Experts of a small language model: 3 picks a token, a variant of SOAP for the experts.
Below are experts of layer 7 (counted from 0) of a mixture-of-experts language model. Rows are named router (the router's row for the expert), gate (a neuron's input weights, with its number), up (a neuron's input weights, with its number) and show model dimensions 0-63. Each number is 500 + 40 x the weight over its row's rms, rounded and kept within 0 to 999. Numbers have three digits each.
After each expert's rows: "comes after" lists some tokens at least twice as common just before its tokens as in all text. This comes from a sample of Wikipedia text that the model never trained on. Tokens count by the router's weight.

# expert 29
router:550512557506462495535524490498523502488518514502595504520493450443553583544473582539406507477509555497548471463437539499538479580536480530476469508521491552479411498479481673480503512511522521
gate0:483511490432459523504544518539469496402492470498505512570518552440526540513483569495446525453503510491516502460512459552502584523534536548535433507503565486528456487463534533485530614477538573
up0:501519534544529521513476480486525534436518559502521520522481499505533510519594492576476502407504557540547541448444430475540539488501480541480453511528437513499418488411480481469535523509518529
comes after: " ", " de", "-", " re", " con", " un"

# expert 31
router:525491529509544490559513530524461474523501576507533451486546483407435522436447489506523483592444462532473490527458495604519465531554508520531465548497497561515467496504502527500456550406557584
gate0:505497555450491534452479512524413545449462520520516454484485478548515500504419535533452537543492483531472472483466474629478523533594575560449479488507561556494462456504609562551513536533555511
up0:535517500499451492510454501564490458534484546466521495442493585497531442531494539558471510457496476491484535477485531550535463579539529500498536536398523526581502516409550467481488481493525458
comes after: " |", " at", " S", " in", ")", ";"

# expert 2
router:499498569434412501561484518553509480402505503485560418474484424519447508513535525520498478457514489500516477538545535531448469595541471513464496506477466499446452490482470487474436536461501498
gate0:446492482525534498507524534478465490500457473522510485501462468489538522416526514468520560512532534542529557521514543533486515540505472558568524477530501474537531515483462503525456466465567495
up0:519543460516492537508483538534538456493474507491513459508462491503529458490493490503494519458409466454554568499452504492528494521466518462512533484513552549475475492445504466478491555491547556
comes after: " |", "|", ";", ",", ":", " in"

# expert 26
router:470503422473562486542456497479509484454535470476537459477532479481511529465506521506521482548532464519455441578484499497497505609472522449563509576530512527469479512506454536537454527508497475
gate0:496534515539514521519528508493540454557493470529509481459559510492520499535486461493495461538443509562508506562547409475533560491531588503477479481523507481544477464486509523506480518515518566
up0:479469523566532506506456508523490500453529540503550432440452468490469511445558452474464516421477499489539454447539466492465500470480522459521509525476479558466481558505509457442495470452519498
comes after: " in", ",", " of", " from", " to", " Location"

# expert 0
router:467498509561401490486550516405519488451558579500510447503473486519455560486519521534532492470557571470525471565521489557528518472500499458464517500550486501442466477518469495522466494478509493
gate0:466504586503459511503506494447495506477554528506474487514491474510424522504500503483508527484442426487556457529511565512515549531490484519474458536529507507433471518561441501579483507469594497
up0:481485488500539532495511521440545421544527533504497529561551502450462504430460496582543479546512480462516598499540515530495552462587516531485506493550552570485509437517504479491531514540533419
comes after: "\n", "-", "|", "==", "See", "Source"

# expert 11
router:585543502545460458502445506489500503403492470538609501484488492463468514483508525499486486520498528483511452495487481544473517601588553494553499495517465489552454501562446587500483536457483512
gate0:512558451594513547442372583455516518496510460462555495517525524516551504433478458556476507482455509520539495465502554561491457563576526598540538493539476508496476478474460499485504535505567504
up0:488529526417502522548519500552471497453447500443517455525433479472473512472490511425489510511551510464528483584483573516480462471475517425472485482492512422498533542461567512479482547515550554
comes after: " the", " The", " B", "The", "B", " D"

# expert 6
router:503479481510465502539474490551468491467527515472525396469505385543472407519491484463512467456546489464514512571497523500490539534550457481499488503494558458552486535490517505540476531509514540
gate0:504504505484500435532509597522538597523488470469505437531488533545539568478545597449517431500446456501522520515543551534459551563476505455506499496428462562485490537467461519460555552471420555
up0:518467520438528465529524487562488521497490478437473531590482465586455513552492549476471542498461501389538503463545435546494502546543496538519495475559522463550504536599573542522495536506470470
comes after: " on", "1", "2", "5", "0", " On"

# expert 3
router:607524505530465534554483485519516492481510544539580423502539463482464452514528482525433516454525517457544518457465541497544420482553522485545539477496401550461480524465410609531470501456547566
gate0:528516598508448495495403459476492511475481566545564527476529418508523472496492463481495522472458556478456477486483456461506494524541497513528531498510451448490490502584437502496456565508426487
up0:521473478497513540551499514574513469552507523564451459511478482490424432547558495503479483582557521496481550453493460557492500492407473387574519548428522510534504468475491460525489532599471540
comes after: "s", "-", " S", "S", " (", "–"

# expert 22
router:556480516482440495545434503426517450484520562564479458507487468518561539550463525462377495559538577513549523497529516455443499538530492539525547426489545510453462459474473541520456489493500499
gate0:523502508460514506494584549534522474502526506498524484541597485491560456552551492576473495527551565453486503521527518461506471525494559475445478555525470502536473498506400567503512531480514438
up0:529493452494542465545493520463471478525539499513464498482475538533442498436435528583568471504553482503532453482467443449533506470487447480538467522536536504490480478506564448444495557478534570
comes after: ".", ",", " that", " and", " which", " to"

# expert 19
router:482480562584499470546490520485504506486524610488502468483527490492447526494495566453493504532499512492477534475471510485503583534563517525515471516488495515473454479552501545432471470429506575
gate0:500478484541465509435531453453423469445474491448525493451592496489499507524521496531509513492473514511502554476495594487495514449568492565482471511551438483490453433555546541486507514493506470
up0:509494520445503524500445534449474501523480508449502503533504434539470524462414468581504468519459452579453455434567478507437473470496513548519545579547457484454526473500488493524530457500473529
comes after: " |", "|", " Team", ";", " Title", " –"

# expert 30
router:483499515573419491560545499449523460478528576489584458522504431487478582540511511551489474542480465451499474467470493528510469559514476489475492537538442605469431478499422511491462496537556468
gate0:554579508436468454402533500510510538499475559483502473485459457531587499480525471452480486409433510558507494467513547553447605474513543466434432483495568503400453431528514548513549550467401481
up0:519597555531461499497467481502514584502527453528497451526535510431533533448491436442511513501500473570527501499508510443510517550525463553586487421446550537485482506499508484592543467517462480
comes after: " ", "\n", "-", " (", ";", "=="

# expert 16
router:530514530532490556500513485495506470464509537505509447442457482505541448438442514539525459494503441510484557530538510537548513607509432442513407512470478510515448504451481526511460558572486539
gate0:542586432474519509515499534492484537519475464512550585439455483423487504510550556501429529434500534506506512490638525498551604468456463530471438475467494476476479472476563543495485479533489442
up0:573483462537608472484511458498475507562444527534502508487527517532500469492506462524444429472471487517441489445437517478458496548527482449562513526566488501378541465517498508466507450509579548
comes after: "2", "6", "3", "5", "7", "4"